Weights of a small mixture-of-experts language model, trained from scratch on English Wikipedia.
Size: 11 layers, width 384, vocabulary 12588.
Experts: 96 experts in each of 5 layers, 416 squared ReLU neurons an expert, a sigmoid router.
Training: a variant of Adam for the experts, 8738 steps.
Below are experts of layer 7 (counted from 0) of a mixture-of-experts language model. Rows are named router (the router's row for the expert), up (a neuron's input weights, with its number) and show model dimensions 48-95. Each number is 500 + 40 x the weight over its row's rms, rounded and kept within 0 to 999. Numbers have three digits each.
Before each expert's rows: a language model's description of what the expert responds to. This comes from a sample of Wikipedia text that the model never trained on.

# expert 56
It responds to: Plural and name endings. Word-final pieces, especially plurals, and team or company names like Lions, Rovers, Productions, often German words like deutschen, Flötenschule.
router:500471505488517491481480457539587426502499492550452460498510514559443427547515497510440498548448488513479496486494450500545526516518470481491481
up0:568465509502511502537447514523576472444521493551471438490466512521508470495450513552438490530452593535467511494477461548536468557525517516518440
up1:540469497403426527472461500564557486457508447556546460464557474535462494476484494532532541459537470476540531492530512566474414480436485408463483
up2:520508438497508574545536482475615540483535483501482485515551514544455490479537387495443613476505509500519501510473547509510500486543484518498473
up3:530464459559557541580472415546607519516479500481512454501523550483472500498528449505481544500535518556492522432469467496509540489407513448513439
up4:488524504472549507466487482502527481555517482495534412569513390543505499513536539458517584483451530538521472511514542574503497509543506497478570
up5:501475466486490533504466566515446532493516489484462445534486514528525525529508490536536495511476493531461459446487440448553418444574459463528453
up6:552484487493518490408503557527479510499473537534488481501599484525501506465493509494375480531555605504482509517547518456534468515466526516520503
up7:546499553451467487466552527529540535486532506535451509482543463546531527464449508475433466508499529507557577442451497485472487483507531445533501
up8:544502453440558502542473568567487575494460509557487464418502494503462467510511534499546596484470508481520434516557541553534503524476498507548489
up9:544558461424569556493442540487482537465470514515482470478448593585466469503498402446478488486456509521452447517558528535481532550564546609537483
up10:528500508513534455546477527484461541484485483496526522498502485485540562531468513580516499475501434541513480482577501483467460544465485481528453
up11:438463511460487476578465499502515449558454544467449508535555516501482491494503500459422494528461507534511508430501468453533502461536505553488471
up12:474489520563435518444405459559526485520533533530475546509456467494491588461508483460528513501524486507532454467467501469522540489546553486489480
up13:559551529491546513488488460527524477474498500465426470513471505564523526501477490549531538504442482493474507501454550516516519537521398452538481
up14:479514536518500438472529520548534518495494500479493548542496519539541446534493533470507519583517563539487525456555473474461514533580517509479476
up15:492465525510549524499413503457514491441545566504513508494466425447505488464587428500570525584514533488529529549450436526420431512468490464506550
up16:502501457441591462507483469465544563510471540437515467565576463519520511493580455497550477504504475555462506529512541524495441496463513457591515
up17:543479444453504534502468475486549514506519465454537567512418551475479489449505502488471447508550523520541534510563467436555574462462501477526488
up18:469559470548531500532560513481515527470466502571455401510524522543424542501454496554445478491458524479478502452484442413496474470520491530588553
up19:483410475541493503497478487500439560560524484507519455480599546557464482513524541529537523551470465481552431527503456513497398562490461515476470

# expert 60
It responds to: Single digits in measurements. Single digits and small numbers starting a figure in specifications, scores and lists, such as (1,920 mm), 0–0, 955 m, plus the piece ri.
router:476543461509524500474522491532563498494493482515517571504498524482497516498420510557445533537473444555482502466487479487444401513509494461527500
up0:518553424435452479558487512506508543408462446485528512504522502452532482539507542506440444417486456566477562544504477549532513484550502453502566
up1:517418499534466457504502508508535504469465571529525507511512495483473489534535452559531529497476455533570501509534469567543506579510495504547493
up2:482516483414547551443525522528510564478486468520431473431548453541531518449520475551486494519504437499513477525530478489530480484507560508498500
up3:501534497429432471525511480510495442481506516449529502485454493526516509453533513453529468470505536534509512511456510546487486568419472477498462
up4:469406557544469596479558449539575527527441462485526468472477419568487559488584512479485502553576470502499516477494519475548522500448522494571494
up5:507529444488574474489535539509482514468559456524486504434503522490561499476453522515454498492457457466405507525544544572484491481558524526521502
up6:475443585399551511500502562482439565545465526520509480512495503513551560487471524560491569549430525528465476469514466580527577497431526458441510
up7:509477512567477460605541555460597443520542535537426504502419481473460594550446549511472515479504489506528492529486514441529557524533505528487440
up8:467482490447589490511444455498452535485502565444464515534408488537469477578509484487509505489436514536532442474538440488517589475479538459528421
up9:520436407536524484533484405527422525492528508531484507469526486540519501567577568541509514566436518504549452510451506500437556500526482521449485
up10:484461585458524510527522516582521425439498498521504472529481495487494538513508551575508507472463549489500468402534534548507444484597515489478475
up11:418591475530534451469418521496533487501470483494556486539469473536484489553564532491482474434490396525568548543520509466468451522521421530538504
up12:505529479509598539547431528576451530483515554537456438465473509500456475470522448600486505602482501471505480443484424431525540479494495506545473
up13:502554523553501489499579504536450505488522565496464546480568445565461479544515484495506436449522513499473433472510527476507515480433423502522447
up14:527532487526538509537505450539507515591422484499517510509510441603489463506545537475476556557486458443566599526474508500468511543512495501478494
up15:490461516531473449429450455481538523511521501478524504547488455559486537521508523492470493532473436446514499520532528631410455491509438542474539
up16:567493495507565524500501415569442500450439523482463547468559530503473516495469471473438533502542549575510502513478471523579524583504498558513570
up17:506496479483493469571529514467568513438526443490522497446546500501552462478453501522497539419466461485530519504531540565434506465493486477515459
up18:557486557569577555500493466465436465531547491458501503495524528525478514447480570542510482563474488482454410484443460495534510496488483479446599
up19:521528496479531493492475505488517468533494494486535458547558432580513467521412564545478537467522452425514528518494511521399467610530526487557476

# expert 20
It responds to: Place name starts. First word or piece of place names after in, of, or table bars, such as New, North, San, Los, Mount.
router:465547485474464485483445463509561468438511493526524438479520521520549457575456480589453537527463518514472500444496475479526474524578482533572490
up0:511548504429484527520523452474504519527490505518464516467456487485547489455460520510445608518531530461480516487472543524540446512515475513539473
up1:528520482464532499490526534551553555509578451477551445516547473515509465522511486545475511487537524421504485452529610524444490474474544453484450
up2:445469523462515507469525441550551504450477528456540447522503527554500474542536492487566470447446434561499522498484547550451415485513551513482472
up3:561522539458551488538497447475507429484502518517485523497536511549549552532555480427475506492467442507481517491527537469519532492454577540584531
up4:490506447421566471510506488518513471346530485461501510498507488517476471595527455538478547522519452490492496488522556509492556483490497437533452
up5:436480433527563451513483529492486449501509466516578512482506532504481462505531532473525434465435527509530486500473513534485509427509490440483460
up6:536546490500436574495486475482507454499402559443398502523541526551516532491493436521475510501558478544491489446552567455492478549472445450527465
up7:495464460494509523482503467572514551530508416555412502467487540523514475489486494549498466546521512474504515476485480457404499466433525540458506
up8:471583525418511537427474517496534549452445469548504505461506454465475560529486382486442547494522502496531559487536573506522542460545503476557473
up9:477558510449537540539466454536489528553493506533495536442468441513481518522471463548434523487559518499518462526506520528530487471539522529521585
up10:522542461580526545631449548481520546465495566521505543483462565440493505512541504530515454534470530530520421521430504475452447533459456509584469
up11:506488383514478482520439508523528501519447500525467517470546497546488521498494448497469468493430548557508453423481517515515489449477432466526495
up12:523522467502490499476426497452492478499521527498505474523491410505518441543527518461510497509535427503465540502479501555597447529452443467575600
up13:470520515456577552469507514531479504442508501431578534516480500464514502526489486499537504495417547490425467535476500541483475573516537528575442
up14:488540474536496484463494534462514482472521469511568440376603489532489457497446509553503549543463461492491519504505507479476507492457502489502494
up15:442508474475486479529492485498496566511536459531522543511498507545475451516515447467434507545511538539516477560634487506470505417511497432536443
up16:493496453419503469533519501531508503514486528533473562448522581544495515516489525533450506515409522469462500427521408562507495451481428533500465
up17:533494567526528523437524461532522563496452522448545489484540425510531577530452499576483539448505500550491504407479567517539489529574473510555532
up18:494504495490553512486404477515497475518463570525428580552499484479525529464507521481473539486410483594558567491514503553533497530559535480605477
up19:516419547563526524523550466542519503547543493460483464490458552496501456508541527527475610512518492517455472448546506485464421481526489496428513

# expert 21
It responds to: Linking prepositions. Prepositions after a noun or verb that tie it to a team, party or purpose: for, to, with, over, from.
router:493540477573537510520473498547548461401516513501516500492537492549533511559505485505545492500515536565507472395510450544523493535520456546555515
up0:538485458523460560518455415480514526496472553529483570456520458534585550498511502462509527526528472520497510507565487538546509461455447432541481
up1:470562447456561550443494538494506524440455520530405517439498449474483528460473509463442470547514529467446522476505481530452553524485537475506529
up2:443463498484556506532548460558525505526522519546541490484529524492473555584552520533492483531519470515474492418491434511414584521474438568514482
up3:514462464488473447523524574536508453462462524570529507486496541458394445528520473490536480462480494565463531484509377469542517564536457563545500
up4:526433454495473519527414573514519515540473520561522501572552513510513576514455439488490542420486460559430522494524549454489493532565476440448420
up5:542530505527492524450464496558538509509505443439513463532514473541489565527497504572481537601518494503489494474456454473521452417486487519499474
up6:568517444511491473418444452477549444512504496557446425520471477507459437498443504545513449579567587506516440475582538439540477491492477432435402
up7:410520546488456434489540515430521567557535454479432474532509559470495531504470515536500482521453536527484515510540465504459495526479510592579503
up8:451517497547431510484477482481537464515548461460541514526494430525519533486519516527438488558500443601472514504519514566490585470491484482524424
up9:551410498567491433446525576475544522558485460567566530483420448517482537485509487491466507551538518471508451492493528564547504466502485505543449
up10:490448519425552466464539522466549468480435437495482528499512522502516536498500511533427484534514431493495522480514533484497517511575437507552468
up11:523470534514477436587429526511484433522520460439533504523516519521523462519475506473498486421404465452543503447524539551512562494443483466470520
up12:497536441524510488462520451477560497480478508518484484520508466532411534494454505518468515534493508533443539530549532426432495545531491461488524
up13:443441504490498452431476592460557485501513541457542590461484476465560453506447469557420462542441550406416507516473488562518504464481496478479498
up14:451549542482454554523522457532403510481524518521437485478514433531499463485439484514473603503530576455584453538550453522501552520508448414504485
up15:458412444513432475482543441441473534533461507540492530529465515504582489463485490533533501494503488485495525516513532521485618541548549478538442
up16:475512506529503475470415563552567505449554412453533416491512492520522520525534506491536528534530536544486499476488565557537520561590522509582512
up17:418457529553458469464545515531508554495499483470496542555492476524444529512372552497501480509481578575545590514561446492489474412507507516593468
up18:458528509518421571498453514488459420507484483519465507533534476528529529499451546491495512510532444527517495495476539520483473635539544510519490
up19:486567536513493531469521522544501526506552503497497547508537491506482409482503514484499491553544452503538465526509491531561495472545510549534509

# expert 41
It responds to: Non-English name syllables. Middle syllables of split South Asian, Persian or Spanish names and places, such as an, as, ar, har, avan.
router:441506477443535490531467471530576509485449547506501418452512513550536492533502539553504527502540465580426517443547524548485529511505467548486484
up0:557482470515507508498494524424537479444455410535523469520563506473510471571465494540419440512545496559513517460497573559495508498497468540480468
up1:530611444482535535560523426522475481553544563513467493525467582483481484501429521512535572520446583428460479482551459456465475464532509540583460
up2:527471498421539533440518562518571550567468474489431444460531462500524495541499488504450465501467472503547485465534548506466458518514508432506492
up3:614547521451512427450485574476535464507507451526476522486544501430499504540516511473525519443543510551460509468477458490556495433484510516563447
up4:511478573485480516474528525546424430460523539543511518462439540493448443567502487498516514511451542508538538407544490517480549515569512485450554
up5:485496479567536503464490494524496465424430524466483521494498489584523590547507458520455587540455466599422544470528471556493456522512425556514493
up6:529503488531492471520522491475526569487473445452509450526554470534465437561461534431473474556524555514475570555532499545463525510439498455505468
up7:557493481462532445490524565481555501463561476494433538461447508545526509528477481542468489495488457477584484525538491561506523521472528401483525
up8:461543506491493559477472489433501477559493530515502412481558473491437510532536477459495491489481529497508429542517504507470458470477494523490505
up9:508498518511502510537489500494455499436524526535477415491455546494523447510485538437531545622489497521488550432541515483523462507490515463488533
up10:481500440516416554491501518516492482475492502400478526505509472523524455526417455497492544523462451467564422559465502539510504501491531484454483
up11:505488490552551487541496478451461496433516535482488473494427479548374517436474455496577506537475543507446504503496583569538544541521535515500423
up12:465522463501508536462566505504546539404518459564544553459548562521445497570549510439507507453471525511515446456528415487486512450457439562527519
up13:479400560494517588526484500501470472555431481480472456470509461525500559560436520488491509495501576543518508433479459515526530516474503484489491
up14:455508556466543475514521470445528536527542462501527475480519528583435585506497539467507481535549474528561556437565545465469537502502512533453533
up15:514511511534520511486466501536526535491463521521419542556509490475442483510518514517470489513450459496400544442537472504502468483501459453508516
up16:464426568496497490550489423582555529498526528472525374550506477518542605533483481513516464542488514498412490513604554483550493509507515554564478
up17:509526476527487496508493482478538566532420488485557455468532471498521547495495551476528508480478499543496544524514527558418545553465561548483523
up18:512586488553435435514476475502480549493499499475495523504481474535525487454538465527403486540494458585523491553478426590474435519547547475535407
up19:460530521509422559550481503557543507490492457525479538519491531525540457481481510545501499555467450528421476507560543611517487463501545436458403

# expert 36
It responds to: Song and film titles. Words inside song, film or album titles, especially You, Love, Me (Love You To Death), plus suffixes like -ation, -ities.
router:464454470487446554469513485509612520491546498527486478526482544530474489578432458531497522518436495525486516494492455584510538500570498472513544
up0:479561493448526517509508517498438557413486580486541538507497494506533469562450523496544496506460504462514407447562496452510489617468486539458481
up1:461516483551489573521478488465506522534563513478553509516478396505463548577499531501550509532483553561476460514432464476472475472490515537533502
up2:476429507561488474397478494558503553515503497444520449491514469459496463495514519539564483540510489504500406504481484509502395490504482527534501
up3:546586446496465513482450529495505472527532602471483484511439492543561414580489476529513545448464533450505603556504443463471521519500414463497508
up4:450449513461474483512531566548572484456538476526524542455545557581585474560497500491495478438418489539468575482549508523495428508549463570530548
up5:523547456578456529548432491506592518522490456470454498485535466429482498468533612465466573527483491579425501526426487453511558474612432514531440
up6:541494460471466567555519427606531473487428504502496444514494502609491433475491514533499509474510559479499510501510548520511520577492479504528491
up7:474479539472475533519447463490485476554425442462456489495527561505466499482470523520496558499551532496533492432480502422461542500507580453469550
up8:525540583496564528436507427514436490390462583526447474452499438404471511556517537472494478551568463477499518521503505567553535587495472492518547
up9:503523430462501514571540548466463533481484521542492485492542481539515497506433518475495602450476466477487487493533508452484549529518483545539518
up10:525585454460515480511528432544498555513516509507582501477534451540500488549538428553426541468519501493520465528524550510472519558500470472495525
up11:543497524429471510502454453485519377495484481509517522545509407575480482528433513487357496488518532561515458478453428470491497479559487460507506
up12:478487444371471525504511470482500514569562532540507444520553516491520464503460538453513561463541523460461519559555475553518508491544507511519524
up13:458465509493526532472566444485528489458523505494528489435447397587538522559573450540479476560509558507453512520518549502540518542471517520519521
up14:514563492458555489494498556449576449421484512565480526535474481532574479517471468474537416458459522401529526524524535482507511475533513515541492
up15:526526476537514538539553463526448419496462541510508484585478459517472442511447486521514563459528496569497572507526450540560530503510522471497494
up16:506475533421529546487445491444566513494517535503462492496541480527500541581491500467520541479511475562518555453540486461544422474431436511423470
up17:557450446485466545485452551498437462432535513515464458517536574506452450448489545493478475464509468517506554501534534503500451530473538483432536
up18:517534504484521465497503550527528454510517514468522507466498528525593418468443549496525562532497472497512463488476518462511568429440502476491516
up19:555465494568443545540481556560546495479530501526567481554538512602530436498503539469504525534525492547482502518561440598451500556507504542481511

# expert 45
It responds to: Copulas and clause connectors. Forms of be (was, is, were, been) after a subject, plus but, However, Although, In and died.
router:426442493523475468508418480544499474474484520435510492535461483576487533472486516568460492555470436559477485417440434526543532554565425549533436
up0:510522548524460534519486537426532524463495522523555512465525462528482541481478477484508476444448478511413537531557529554524474463554566561498499
up1:480522480488482509457431511483458469461538468529497500488511496550465472505453426464488546504550434506560488451509424585481413524499505548496515
up2:548503515479518611500449435487462475445465530506528496418513543509542491499503497586514454526474472483496491527489520640449594465494479483512523
up3:470551541476523497504535503463487548508518527563489424449570475437555467461528482537465523503473552455418469458498500556523512466530490499509575
up4:500547504497563528520527498520480433412448491464534504552459405428479499505475526529545486490506490483483544428479570436497574543569550480499557
up5:547519474567473444450554528554498508481484511526525510410491530496455500545534458565464492466465555516510487489573563475413469453493523476590441
up6:479474574555513523452488419487465508543459556469439518477413453504459504509490412524552543427509477453562444423496487469526486469463465528464508
up7:444580478526470460468450495489591503498497508465442451503515483516531537514509497563545527493519455439561514486541540527507479493523463544497474
up8:500481536466532461525521442597453479453501479527503532489546493534543508490496517539435474609529470476437443500472552508472497451540460448467549
up9:531542466575466535487477489518475451454571517471500463495534523510518418603458491513525456485534571436525506517477588518483554511465465454530435
up10:491534487432539531534495467560529522451515542458579466510494387563535568498504524506560460541480473482537493560495503531501513544475510477458485
up11:487498465483610457533476538504493447499453552540550404555507517429503453512462417483482567489486504542568563537453444442513465530479462524487524
up12:508518515486545509481494479546503503539505466430432550576487512515556452508532508524451516480467468509439521460478532501482496509508460538478564
up13:479535493515477460485541560599436523417489473474559494521472486510477456491442470499426528539499560491437521551444488521485507480468470473481438
up14:509515463485469529484510510582541494491503451483571518470555577482469551532474523546482496499485489560477493495487572496500529475497528512527491
up15:463498476605530499546499471487515533529499556575539523523499450497479519533461479517504529440384483507412523435495462561455555530498516507530529
up16:394489471448451479518485542549496404501549481555524449484499519537572485482502475399430476461542534526458518516435597600506460497546527469511480
up17:545505433543491448469512530613516465499512515484538527485515428522531545482561502474493518552462516538434547521521437472496466509525430553490529
up18:485478558474470539512494489529474482479485478436529490484516456516544521491514488557504529544472503563469452478450500587512526497444555540527501
up19:490501512482593499480453485530527537449536423421454470476488525591473469589510443469496494487511507517444529538531481474534462541516506530513490

# expert 22
It responds to: Indefinite article a/an. Indefinite articles a and an, plus size and order adjectives like large, small, another, often after is, as or with.
router:474491468557494507496461463522562523436435515498444517543462466518523548531467502587464549499470543546488478517496460539533460509484471496516474
up0:538414477502482555444505546557401460500470531471571509529473468536481472488459533499441527537516539497436506467563456527455502499501424461579533
up1:537502536501518514494429502526458465457495512539427506557482459488459427513449499395493495437427470506475511442525475547510508533532495581487536
up2:478448450427506468545450427559465489483518501524502475468464583482465531502420441535457508471474387545519480504405528463457523495613462482552554
up3:484450533472481518436532409453533559520573450480521501513435426478595492452530494496527498526433483496446509502472542466494513472533485503531465
up4:514548390468505532420504585477521408509510482468499476506455519523559489531495531485519508499553459462474569511528608517479541478507519468510582
up5:569513462546501555421515453522564483557485470522520493546504504444511518513535553430504532499482395612541534428520510507507561560535442461494521
up6:489484501509456427488548496546514549549509443468539431535476443499480483509462561493485571498472513477462505494508517544519521552449492470451595
up7:469448512475486481512530450451498475576416483488576481527448535574479529468438551577499522464515532510503518493496404506412554501453568492533511
up8:540504430603479453443497513483510513535526507562452465446468472537502583475437457492484537458561571447457472504460471474465520470472473510520477
up9:513513512454535533438538476564485458489479468471498517566517488469492500486443515525578441514493501471512553497509494492496462464471453539562586
up10:577552421538506482472499582535572519404465493493509506504466434541442526520483436548430491540585500505454490516551464484525508509511539471509496
up11:490412548468477533458468511432413497566493479520531504476501492457539513472458414528553503530414509418521462483471581436485432516500537474506478
up12:548514458489540499461512542477486510447488575527462438482517478516518483473443485505513480499500566468483516521503479484458442532504501519482466
up13:408526479522413512401470545511588431438466431536509481535565458504522378549444468488501492494550532481501561515469516442583565506524495491556475
up14:517490496420426470482504511509516486494489555436580531514476469541498576513457425480472470560540524526433524479453569529483447557485517501496574
up15:453509393562438470531501488531522477553564440576507467492599535521453563455494454507431547490562456497559482488524531452460578488608492493500505
up16:468385535532531504483496545448538534410511526458461576498490464544522534519520436573496509476491530519471481485498521563511504497470494546557395
up17:536542485517434466426431538551553556539515474500451468574507474543462556449483479486525474468473521501549554474515584535473459440469425565524438
up18:559558558496477470383492425478572554405521481472484539531452501524555554612528510529523533517480502505508495494475517523470495539454464501496557
up19:469500411494515519471536544534511506492517499506482473524547538511510493531515488563456504513504490482497561462455521512472490567591504492604516

# expert 10
It responds to: Paragraph and heading breaks. Double line breaks ending paragraphs, section headings (===Playoffs===, == Personal life ==) and table rows, usually after a final period.
router:458493452502496494481537527503568475544434483470493463550485511511530557548528478507441539498464495451492451449498534559434470515451480489544514
up0:504483519524480594523444539534565480540518523523430462557568497570497537524459440535466569494428515495490539538519511592549394569484442535539488
up1:477546473501543460522479501465479459521464531462457517433484463457521491556504457544444548441518531525494509502543506452502524532511509531546491
up2:489494531450495530495528443503501511523510480522481479428468491503538547524535541566515578484395524494467512486607478541469442517579487493532486
up3:481610457475562491454503493494496579457482573427503448497459521517512538525518474467555527464468487526555491535499515506473501533469462491437424
up4:464487492431503566524546487422513551514485545501456552561508448520499517556505473566520543488488495503515547460530407533496538536457483482500509
up5:446439507489561493464541426477512509500476547439412560485544481523456530503499481486501524542421463502485491476483462511577491487528535503579458
up6:350501481524560474503489480547495457418485484531531466508542435497521493522428479546519530425436499557498559526575490499456515544481486513542490
up7:453441466456576490489466496559573553546512464477512429480537429560468499452496458495554548470449427524541516494530548525470486548466491424574429
up8:490523460573572536491525506518540457515555558483542472542525467526496411467487433456465528541420482510528490500502494512496433580461474480506536
up9:474400444507524494473520507466559523496511437485543411533514488482486532498538526532556541471490428468524536504518525528502502507519504418569519
up10:515501455449560554550491458492540569509486554519445565514479499533577487472501469449482495539487492543527486487466495483471563541489434510513547
up11:524500444558535578475468566502510453501449493476511582512488486491587424577497450508450443552481488499511532505489516589537527501472429494466537
up12:529520492402512469494482475470569526484551409514500505437415505503407565593508482522470482476479544507463497431461470560504549559508509543497490
up13:474550495532449496493497554543533500476469551561516491501492468466523500512522495560490496424500495508438468453491451460502511512496543547572383
up14:550514425500514482499537499511447481474493460523509419505650508459455428506435486489592438486515569483561510508474565494477515540495441500502441
up15:527479437474505455447498518485406525477541480469520432516495517412532468483489461529460508562518461502490520471456557512506493482514504548475574
up16:518456550471447493502534470477491510478450472544467391505469460515463516514513483549424529477518524513499499519532431547515498500461569533484493
up17:452480441509568507516459521532442429530466500580459452439588487462539465484541452461514471510533488519544512460497522486527512533465522580493577
up18:499438467473543547499499517514521522479476507490488446531534499476536477499549380486493460482479517510462500442535544467452559524468518489513447
up19:456542499533539470504533525495577618545433456565516405497471491526557447521536457534481483449433471526539492502567485494486513491563497425530555

# expert 19
It responds to: Digits and unit tails. Final digits of years and numbers in infoboxes, and unit tokens after them such as in, lb, mi, UTC, °E, and coordinate markers.
router:458494544507462466491536491566488500411471502533520478462465488505558549563475514598472579523463526524525499455519521520538519551488486503497466
up0:430471497547491487385493446541495457477513497553522534580541465530508507559512523486438491464442489497432563420569490472527459550447506550528463
up1:487483458463519486538518559548627392518596492478468473482632520465483554471582535524474510525426539556514454493468493564509481485475518527542461
up2:511440504553490441511534467501492543487487540498530481471505425524481481489390504517468492489453495529494491479519487452511514497496452546554573
up3:517524494566493515530511461495477575513517505574483505530449503514420528487496463470462471553545530480517546489487533541484466534490514464513509
up4:474538522484459513473511556523480476504459585559446434451495470478451500501526513493505368457513528433456437539503516516459550475568532460577526
up5:523509505512571548584518503485506523526513575466444405525474515498449486494434466462548554457472456501514478519506486473455454526473497485474495
up6:405537493457557488492528493505533528522494506454451487492507448503487482496501448517505422485531497517545554522548489473497563536440481556517593
up7:542508500503572524493498453479521501505485498436441473497491536575492489473403449474440444532551507563505464456509465499553540507498444512536471
up8:560524504475471452411492505434468483467535563501513543480516475468490487511531527513522500466406469504427441486484554480588522569564510486539466
up9:518552486531486439510513555487483521523482499516517549518539511494436525461455534542513462473482437543512523531533576499468395428469495529556478
up10:455487513459578491527518474516496557538503429476563413503489517587476481490523533546522476505536456529509567483434542579550475459533479485459418
up11:504538463587502524523515514437502428463463485491512518582496550540526551607486487538536576512508532541499491477473509485489510560462505500523509
up12:456550484483539469475480545477513598523448577527517551500580548535447423510521563497516501478500498482566499470438556506422563558548513477517503
up13:568470478455569487465529492501446469455510589498402490474470514546436528516457451492527501471482576506498504496591455518517495514506470492492514
up14:559518488484491474494445509582491491469505539419473572529487531556489533520477548518552499564464445521540561531507492485544549482551519494529492
up15:489531482456643479418487490506507527499558527481536494477556484514506492595475496500488528541459445464522468528547529502565480537553457560510527
up16:491541460517521467492483483542467500486382457530456426466596522503528584491497478501501534495544502532570516454433463507525546502499509500487544
up17:544508444481518486568483531470563537473522496564469496533519488462530512476498540564516576489482468461520549485505465521453533578535542539470459
up18:446487549415479434443477489565493458440537492448539487516461486467405520513477508528520530534441501543421419521516465535460454469486533497492496
up19:448474512451479484552506444470524513519459512507529501554534502476540489548483490529452530483435426528539525466524468525454531473442484494528520

# expert 23
It responds to: Possessive determiners. Possessive words before a noun, such as his, her, their, its, whose and 's, mostly in biographies, sports and plot summaries.
router:469492491513490493536482508551522488449509511499516452492514479497498479577529475537443563489472481502490472482482380535497499563470468467488485
up0:463503513494484448576489418475553497533462429418526434582529380485556541525528508439492463504488548550466551495528552506496453462556501504517520
up1:530510488482518463438500563472479567478509516454521501485539552507449548519536476513522545490521516484450511504457483378469524544537467457435505
up2:519489516446477495453449471480465478508480543513568480550452431539568485494495428479485531476583503566509484520521438559432452593478545551522420
up3:490460470502522552491461513615442519525519568455539482510501527495475441483479567500494548470497545505515527452502481532512496529579513485447488
up4:523457452472434633417506531485447512470560482541534459496561542529532563566535433541507471471487480480478466477588520572541493472522481476466548
up5:471423505455450443497444496574524550519514435530500460528464479431593545566492450512500503506462544478510505464544449480507446562505438477507445
up6:461554495477446444470453511486433566516508573521495474523470410525474543551479529482490520470430530514461516446481505601528541510418499503453520
up7:544485539575463472551538521553528450441452558486522489528531442516521526518521370466564476570539534492446465537441501450542574479494558575455492
up8:494535487402515469487457480470481557438523520546462549499467480478483543551503533508489442493514554528456449453506523550513551474536443582546458
up9:483543490463501542508491453448481516480515512497487485494520513520496468559477550539494579457523448477609470480442497495458531503446495490509513
up10:428504464433530504491520542465509520539511542544525394503525484516502607481470448558474539446485454498538499498506536573498479529503526546546439
up11:442477445584498446548498524531557541482470440480536470531494496466464511532522478538474497444475503451508546471497496551553470459460492560463547
up12:445468523491538568554430488478515510499487505549538558457472529613544559518501488493511560476450532495535465422453467563499479525490470597497478
up13:481516494530462447506391522526505503516488509463576434551400425488459579473558520517503448536518492511473470454589456541508547493477515469451486
up14:572537518483424483505447499503542479529518547541518479485480485471477523501538464494468497474477444519542504473556490468551543500500450467544434
up15:473500409525569522530472518475522595426550475506451540518561486506477509484460481492455581453483459548612498478484479580435526465502550508479486
up16:517476519478457499469414507483468489524500453502495580492409514536466552568533555511517554541503532585510488491500503450447461570473506520511448
up17:523497510440458512508510515537488488531497502590480403464566468515465445501462524567507441564528426429530497511439569540513500551508524506500549
up18:572523520542573509464481509493542494467483484484437469463481480466471520540414511467464526478502467476531501481523491462457560616573546455436536
up19:493540501502523503535412525532459492509511424504541480512570524458565443475511434547384490462428483533516485468499507469610540500540468572545481

# expert 43
It responds to: Scores and rankings. Numbers in sports scores, records and chart positions (8–8, No. 4, number one), table cell values, and suffixes like -finals, .com, ensis.
router:507482485540523501451488444547505502506400488513451445511491506523543505548460437537452537547438526517515502468532472503506466544568447526556441
up0:498504469491491452503572430611500551483522501434485437506520507537529484537478457566485563513563474563504498514540425495464444532435506566517488
up1:507490494556470418511524480561553497462471505542483438535510422532489515517491495575545566476491456572559594524554497534492566554497566493507484
up2:427488584453564494489479536461476479508516537531579507438512500530494480567464465456502511455492554568446477491436476605442472559529522478462525
up3:495538501517452455479548507444500495554478564526401546518524397503445508516509511426507487509541515445471435434486491503561575409488486513491508
up4:440489447493529545512510606520528457509526490536517482428444462568491494537493461510417484617439498443448525570565473535481520530511448494547510
up5:409474548528532507436572530507539508507499582500500505419451473549479574429514528500477545574532520488552502446525543535487453505523529478490495
up6:521487554573465466561530478431542509474474488485534491544469517494422517559492473540433555491460482521545442503622502546428537521473454475571514
up7:521508420509513448517493466524520545475577552605515451522543506492528529529537518550505545509491421562440535473460524513558442532523437532482503
up8:417483504462485446522489490511478566512519565509462514529502519441432468487502426515408530519525494544487564474466502511502582484536457449478482
up9:468466493502477464513461507411552410539535482432503463464447454530500529587523527533442474448430440547463542464597504487493475438497465486496450
up10:516512535570527525557522430518528508535465490545444438523576483470516476479482481541483537422514494515552446464459515511513537501430546528525445
up11:485471452464517443605532464445446588504484526517448457509526483461452482518519479570526532424468478482513496433477438559476474563506488515555419
up12:432530553517513474509552557468480522515482443524452468549433434440483484525519516498569461558515461529555576455493503541518546506459510508456536
up13:439493561524520597550448478520518476456542478519492490458540552416561456518484559502518491429440477480558510469540446426433497479517517494518474
up14:504484553531490476531524517425536487544422514558463455555472518546425519478446464527530548488539504517535534455441551480513499465519482459437515
up15:510499529538458460500506556507537415495508421413522487424501486537477550518534542517498579548535524512433468480520521480546443528501501533507486
up16:509459520461527464527509554507537453458564503499505504538511503525516501548466528584437573540446517531513471489474460520502487510458480526563486
up17:490534542422543505482433508545497468494431462553537461563462464534531407542473507501474491501459578487506583390502516547504561571539484529540509
up18:525457513459495480478498544487502507541454486514438508514480422538470552514460581471471487473441542504515502478530424423544538517521508475511526
up19:504411469506501436538518466514548472460474466514525473515453518524465558510533490546521501521485540443441513474500553514552578446479478483539443